{
  "n_layer": 10,
  "d_model": 384,
  "n_experts": 16,
  "experts_per_token": 2,
  "d_expert": 176,
  "d_shared_expert": 0,
  "activation": "tanh_gelu",
  "moe_layers": [0, 1, 2, 3, 4, 5, 6, 7, 8, 9],
  "router_score": "softmax",
  "normalize_top_k": false,
  "routed_scale": 2.83,
  "balance_loss": 0.000347,
  "balance_bias": true,
  "router_z_loss": 0.001,
  "init_std_router": 0.0137,
  "lr_router": 0.000437,
  "n_head": 3,
  "n_kv_head": 3,
  "head_dim": 128,
  "vocab_size": 8192,
  "norm": "rmsnorm",
  "norm_place": "pre",
  "norm_eps": 1e-05,
  "positions": "learned",
  "qk_norm": false,
  "attn_scale": 0.0884,
  "tie_embeddings": true,
  "parallel_block": false,
  "init": "trunc",
  "init_std_qkv": 0.0222,
  "init_std_o": 0.0222,
  "init_std_up": 0.0222,
  "init_std_down": 0.0222,
  "optimizer": "adamw",
  "lr": 0.00119,
  "beta1": 0.9,
  "beta2": 0.98,
  "weight_decay": 0.15,
  "lr_head": 0.00858,
  "grad_clip": 1.0,
  "warmup_steps": 314,
  "schedule": "wsd",
  "decay_fraction": 0.623,
  "decay_shape": "linear",
  "final_lr_fraction": 0.1,
  "batch_tokens": 32768,
  "seq_len": 512,
  "doc_mask": true,
  "train_tokens": 250100000,
  "steps": 7633,
  "dataset": "wikipedia_en"
}
Below are experts of layer 6 (counted from 0) of a mixture-of-experts language model. Rows are named router (the router's row for the expert), down (a neuron's output weights, with its number) and show model dimensions 144-191. Each number is 500 + 50 x the weight over its row's rms, rounded and kept within 0 to 999. Numbers have three digits each.
Before each expert's rows: "raises" lists some tokens whose logits its average output raises strongly, later layers aside. This comes from a sample of Wikipedia text that the model never trained on.

# expert 4
raises: ",", " and", " ", "."
router:562523544469532458583491516525386387480438396514418484465523552519543457599568458575546512504524544444498440494538521415466498448593490618429584
down0:520481544532576488532494469493521379667510450542502415447525485541456514561508478582492524543451491490490524521606558487477554501456497451463496
down1:496468477526533569505470554501407459473569488471595529586536459446564461537457496503536483563466457467513405539572462486524484472468493490512499
down2:448436464405563469473401489447491490572498406550590460534565430558567510521367493382424482496553456469395453467422463473446592571500455504477525
down3:570490486554537509552525474557497514520374523569599539446500516531515588421487502487576503456494512533427552500420501444534437511513548548497583
down4:510521407529494622536371463447462648478489613561545524510432514537560451477577505482483486491492574538521484435489632429534443533505440498580538
down5:483467529456467496513590428544513589519380507465476494493530524586554424482477619615392542604367581545480506515526449546558557429552610561437461
down6:469478489571434524545459599565502531545522493441481511521581518378455540442499569535553463526480498447513588493569497571468521522587519537512505
down7:547531537449474495547444538459477538464533468493596445458436518468486413525500528506567521436569533488413545591436470546664445458469594451491506
down8:512551527523512463574451472578545560484450544550534430572472470488586488481483600458598573559586463538454524444581527484450496537394568439495452
down9:520475548562536490529522472523516635531469516567564473505461571485484539449493438491504439499484529533466536456492511706439544480532578422395504
down10:450454519393477539553400510484441431511559446532531497478442547556571386458440576469605522532493486509482539492499472586546548441403502505514395
down11:481496578504536442465453457496526524487588514539530513441449449539568581533540562509515579507562508473457459583590515473542587413459435499529528
down12:506484529499486502473443560524579472516439473531406529541566502553555513572523484437473527508430473455440450580551537498493453537490499448517497
down13:460533505536647467493462529486584561510422546555466489478441426477504511527543458578476452528545555526602549460491486474478434512467513558382469
down14:571497518412570588502544517514515472572466455503472513508465546532401562491516485485422472477507482569446497457621617498476432620601521442527396
down15:594552564529488528542485386490451491540506460496464545471473420462524479535473531573480566509538516564539520453559515536464525432549453596479446
down16:526488457438492510440427518501536480551482527438500460547439439443530428376506510489504545563411407495458512503442513719561479464458467472557408
down17:566446524507517393471482537491506563494407535440542552574550523551526594525532542543467560472471497531514630508466460435543522408540447448523493
down18:499511442480435593467458463531514507494457525473574492574525474529471478407541533527543505511530488486439445543388402419525514458557483460516459
down19:450407539478330431429489540441535497529467552441494442532491543439442528565522541496607543468542507561558472567518533555528484517477472511459436
down20:447478375514548497425493503473562534479474450577556512479500494535458478503481428434535521553426434504463469536399637557422475550488489407504508
down21:463455494496558531505495548514564449537525428437537488472482487435504504491423419446486438490561473520559539431472457561563474542453540540551426
down22:488606478542443453432475517388467544505537485526425528472458588376557474495495445539588538543546506519531446578464470528447566479568533529481501
down23:532499436548484534492499458407442524445474494538491515458566514628504505532520560484567439473475513502505556487480438576519521443514470507418547
down24:464444452452498531624430550519459469571469470557498576480512585583446491529542558529492516563509474508523477463545509492409478494541526413508507
down25:531543486466507514420482556542547613404541440512522553507498540417505528476544609531505488559405438499498472523552531431491525533495522516598580
down26:470544466410458477478477587563430482493483384503524545491516564521511525466481453409442531516539582543494496381624551445395404573431474484503517
down27:424559524591453444399460494469527536510468527505434485498547387522430568479538497512527415573394509401478521517568490574454456474491499457457513
down28:580562526509461516546580503542524470517532509545462464460444481457451537422516499478522391525513543504530540480470537590523477486556623581546482
down29:408450489423489370451510557556511455476505478492520527549551480503442496443568585503588475480482450435466547528469594574608480483474532434561431
down30:599529427432481509496429506525426499513561582485562507605582664581447482476445463545414614430534536509449516443514465568454517552559498414529527
down31:526447507408568466572539473470493523512446545483573517557540487481515551521577569523510519589577456464567564491472551467431613413534534563485538
down32:501549500529505484499500544484575570536508486500569480572538465573512485526518532531536514508481442539456488612562588533485414525569432483566578
down33:471479550553511437561466482510457383475412495552501416563487459417443522475493576437444484443488487532447457546522560549535460511518507526539552
down34:516428486454501516523450507597423557437560490471522455523528563443560554503450428481461512601425498589401484508476458581507549433537547555522465
down35:350442538499518514441403521511509486474424463488537379482453469464508511552497437443527511518439575484445569469460491593550487467471499424500509
down36:530470404469495501577520450498421643531460501447543597575607542537459512450495487536470463612447557572485482517476525579482477506497446442523530
down37:548527428464532619524447492519519456497509536514474505589460502562515513486528441473448572483484523511497427486402457566435524483472373528465542
down38:515581440541552526404481571504491559524474526546558502526497419576492495478565579479507453486519486498529465476471429557527474498572434541476444
down39:501500441498445477474518549416553505448546499499513489541554522522502379530445504572574513528478489595485421480507433444450560548533464422378530
down40:406460478531537433404423545481592519430503515497501537483412555547504522515471404414522563435487407523524410510450584507451556576405455601559448
down41:623511432517515532543550600450469589527542498473425560522490543454532534515521560536490585538499458593478537469504464499529505431494556562467503
down42:414521476446475528477509515469515500631574542561510556519437452501418473587534584586509515468464507510583524508592456601569445492465553569444501
down43:478445400496386441485504601528499492488532527485518509491504490517524512580515461445566486512521500438518499499511544527487416557456448498495514
down44:445523486537458511503569524499501469453489493393527517451509573516423415543463526411557496567542480463438556618425488473569473482480496522516528
down45:530469531532488353515476481537493411510524455481557494580498496463486464481399554583510429480371606478465492492492589565532463482544502601539496
down46:517534414505406488536446528569471455537584520520489512412464491501503495493571392481509507535579493566572469505610443534458472547457533435540509
down47:474494504504474508514551511466599503566437554453395516501506536650489556481501432521480550424468556463662500532457479596474513530473485541583481
down48:481449447532435563477476537540496521500525582448428539435477596510482551527503438388538527450451453480549505380433400548493520464543459522509483
down49:470461476479398458456487538499547435441511545420520505524520560479395580492563553515537452520464498509514487480480561651552404503528551440563456
down50:560532494528445517529469470432459551580465502472518533490474467493467467469465505503514495424570494478450450520465535751611430538640446506493436
down51:604486566449599505466469479528535560532471516547591501427443480546510497492534466545458506383489515587444453452556491495626476478527487460549538
down52:558431507513480447600544432444455547517496448456558514530515467454466459515517397493450577489418499511523507514550460614468469521466578429522458
down53:521492531412465462472379524493476430482498448491511503463493585652463474461508490499402552487587454568500442483516526566416502573532533434464692
down54:564437525561590622454482458497522575402552475449537563509478517587575411529525479456538557487544443496496494514493491495472528431457523470532472
down55:501453517589551444456516464540390425522454426541503509396487512444481518534500485456493514522632465485485386369508511544446414514493585567500531
down56:507606496512505585541553571508480476550455512547459460522634575489482538534441483569553483576486491443448481505517516683468462514460553532512458
down57:493559477561473519563572566597528546466489487491564449527423480559579500454525492587508430499567530610392571522452466559479546502519583611420482
down58:476508569434433516522542566442483462460528487475564441466522604568554563451521448473471515512548504466526495513475557645509492580500517510460619
down59:492498436526470392466473497513443495412527499395516525450483554515448495494498428461468456553436479568552406500459514528461378535476575494494468
down60:523420498521499450511423586497441477462509534490454435426548485438570493447493520427580539427428501435375511588523501488592441531470517553537433
down61:444488488513375476464505413513449550547454537550487455590441585597445429512443490478478535432520455533508489447455475436619597403439557516417469
down62:395472547544515479581549453547502418432560525532498537568558506538445509434538570525510540507550519523453512473505532470529497492511603511562442
down63:539434370543559484514471470486362611407502533521498544406540372489506495532512453495473520455357543453491392420506507482457483499488531466494466
down64:555516490494489495475512474491486401527522524552492537458515493613424452516578550534406482464468488569462542522506498511513509492589469496582530
down65:587519591467530533496540494447496536487644535483534540580421564493541516495487500470514528494485542485432428502466436585601439525607524586585575
down66:556563599525468465543624506530530461475497494481469505471474490487517544507499468547503446620485477464447520476497538608485465506581559507468590
down67:425464490467509568418473423480558506551561569478491419470486444517504572564429484470468479491612549556490624553471445465418556590446529542602387
down68:525638506605494462486438528410479472392546562545572509444500532486519510574398442463537505508481581437549551578511491578486491453524441527514548
down69:460490530585646552428569438549538538452463537538415540465503523421530440522503436471514505451547472389513481455431543440519481464561443542556550
down70:512526584573469518521459573539532577478510510508519482485422440498585580560488489468513505489456520402547489474432602451505553433538521593460516
down71:603430533466474532458512491562434541485475458460460515556524554526544487469475519505454430489510528518519476446608535489478525536523590549496549
down72:475417549539395542433497470503429490545403509470520561466485505499539485528489518413538502446557503532430455530522485518525499537568554498471402
down73:431501505509573552535605493508537531523446484524489556510480498511456535497488495527480391474447438415561456429537547493487453516438584518561523
down74:516409462465482465505442470512560435524458478508516479425413521585450539490413480555445585530489548574461489517405573452432591532476412475533518
down75:495519527594511522494495459375509475570455529528545492460473532583497450568454562463432486513579551561538536444453447611558546458464508575520500
down76:484486494497415566480502512459501538534504441415473468398482522493509530548441502648507539504430586503539462512540565511446507620532598520528551
down77:384511433530487503523580459469495565505431469503517531448561458571447501505520521521533587592409468549420475519500568517533517499564481452481448
down78:548486487473486591450514533596501448527561470518418436589480535510437472442493558498493503611504592527437512425478476586491413458580521588521476
down79:493457579515461505620491436508448489495412516539567517436490535541542550594507491439467492413506513492479460507474488614497538428498488501610439
down80:500452388544524543469513530570550427535524573512561561605509491528481533514560528498580440429520465478455501633461493561409442511407446490497555
down81:481488564511502474516484465548460483501529485523419603485608441433559498526553515420547458568558613459508492515518422523477506592490494501584384
down82:437591449521514609431546575489568495490498447404520489484436517442497512533460531456446495483618538464546538628550471508516491493569505499421536
down83:532543439565529555436578560499504539532525450611440577383494543531515513482441476569449537468526504510470546476471465498497464526552501449484485
down84:512503456457436449530501483526497524603425505551466523444491540477479547513533510516464466561497514462514423508422515621473538496472553520520504
down85:520524420518458420363472447486560536463488554514480541475533493527509508639503528484485494406414478496549483469528436347489572509541480526507524
down86:505533383522529539494577495556438430432535505527483470451478580493564532589411566436532493501555493542499485530481590526468464458470466501395547
down87:486469496492502563515474555518461533377523555501477401516460542482593541417564504387507573427511529513436447588452414554597429561415464486469573
down88:515520415541427566444478590536563568507553473455499471631455442543460521553530592496532548534501435489613456554466410470507545501464456499522566
down89:473614441491530437380529579535557506504512500538470507513488411496514487452535515487569514459452480437473551506510514585424470517456524419538508
down90:525487556529620492492428532509489469431519526485527535437584441474511548592541581408500497501489544505447506564498481476453485428452526557514506
down91:554497468447543540522512477466516501484508497551585475457447493491465500497518552513503531517535487541467498554591549484527529493461482470381522
down92:579467585562548547512403474459453474485532552495421528468557495452487610452494569477443490504508522554525476481436473549429480507543464411495436
down93:513536465517539543507493590485473440476535498578473444454495514432571534573457493587555497522498501459543556420434487557452577509467507497533578
down94:412467469443452548470440504580576546479428480521561506431467428507628550498470502478527404450476494541467508507464474534533435483574427537531451
down95:443542525453471536501534531527561479632398483505480461513463574502554442506579540532507441561513431565455587533456473472516486505459525459589595
down96:543469484390640522574525516536626503450408534473582606476461465507491541443447518510473467486495562556486450547469554618570479489477525453618476
down97:465454538466364485564454557537515507403487504414488452460412455443649480529524527448650533579594485542459458438481514539468520529532474460480516
down98:605517527520578508493542448457462485524418484500504454541477490542527535476501494424545548525541471530514549481494465617578510522658477543588520
down99:537489555456494507469526510530465499424506512485444461466428502572570473556510498397493562432574518588458386456422459536570481470466477490486467
down100:480448534574547477489464510422579420483521506610502527420534545489499423532499499412535515451502584438471590561450551551506433431492524403573437
down101:408463513456419489593520509459440492549435433512510465519466561489546492535516531487525471553509460476496444536574542663470516523499527451423531
down102:515469543460423458541480463532497414464521486465508370561570560515556515565424607479472494504518539590479641541507513554528529407479548557475517
down103:518516512478489340533423499465542474598524556521512601553573539561487442509492565526509461459455494581591470473450483545585507510561473508567362
down104:522524455476534533457544521442627478542462487518464538587553509425536518373513512536489528518512511411594453448503458609500475512507482434562573
down105:540492546375488578483381399493529499478525471592536504526556530509434574454518518520499492430550558480493469368530490501454556471493471519584388
down106:503541509575514572499451491491549497465488528493508480466436483609519494453481513511527490453521480529522558545441516513543514511476457591510509
down107:569485471494468455524594478510485484507489512490516472498462522559394383573515502514469449532542518584434542533439471544528536446427588414515502
down108:480572566572514439495519483475578489477421468483499476492440441500514526532555605514528478341559498428520462611433479460446520464584577448522442
down109:429381470524534508492547489482518548446504450532476423493415469485532512428505515436562537477472517573322552477533514663483572532402542502518500
down110:461485584565470473538467454443463573540491472512442513457443605559571468443435502426531593439493468536498556478406539535438386520438347502494378
down111:539521483603410508484547500582531563464542458493520427527484564432483485521567524610485436457497447503520517532492474498510525503561418527487408
down112:523475558536485505496439532544504469465505444466538556445518493463562513514498473504464633514404452541480513594488486566501448434556531520538502
down113:484488440458481589444477545505562536468503542566483478568448605666451421519480510535467620559526588506530468438481501520535384479540429515467556
down114:602481525511540532465455532543565442449411511422567523469380565529436530502494457514349487384490555492497503503440450505508455495646545565472500
down115:504534436599534474441522530539476538358507504467549474486657507464504404525430504585597490602549397502633496540493446515513522481466505498425523
down116:527573419579436443507567435499444563457469428492463480518475456484447509511466476429531519381551492507568487491525544581563426575486544594499440
down117:523414482444577589515443506488517558461585510369442460563499483488546456472591454488490462456563557519458478418437483532548458411577438503517471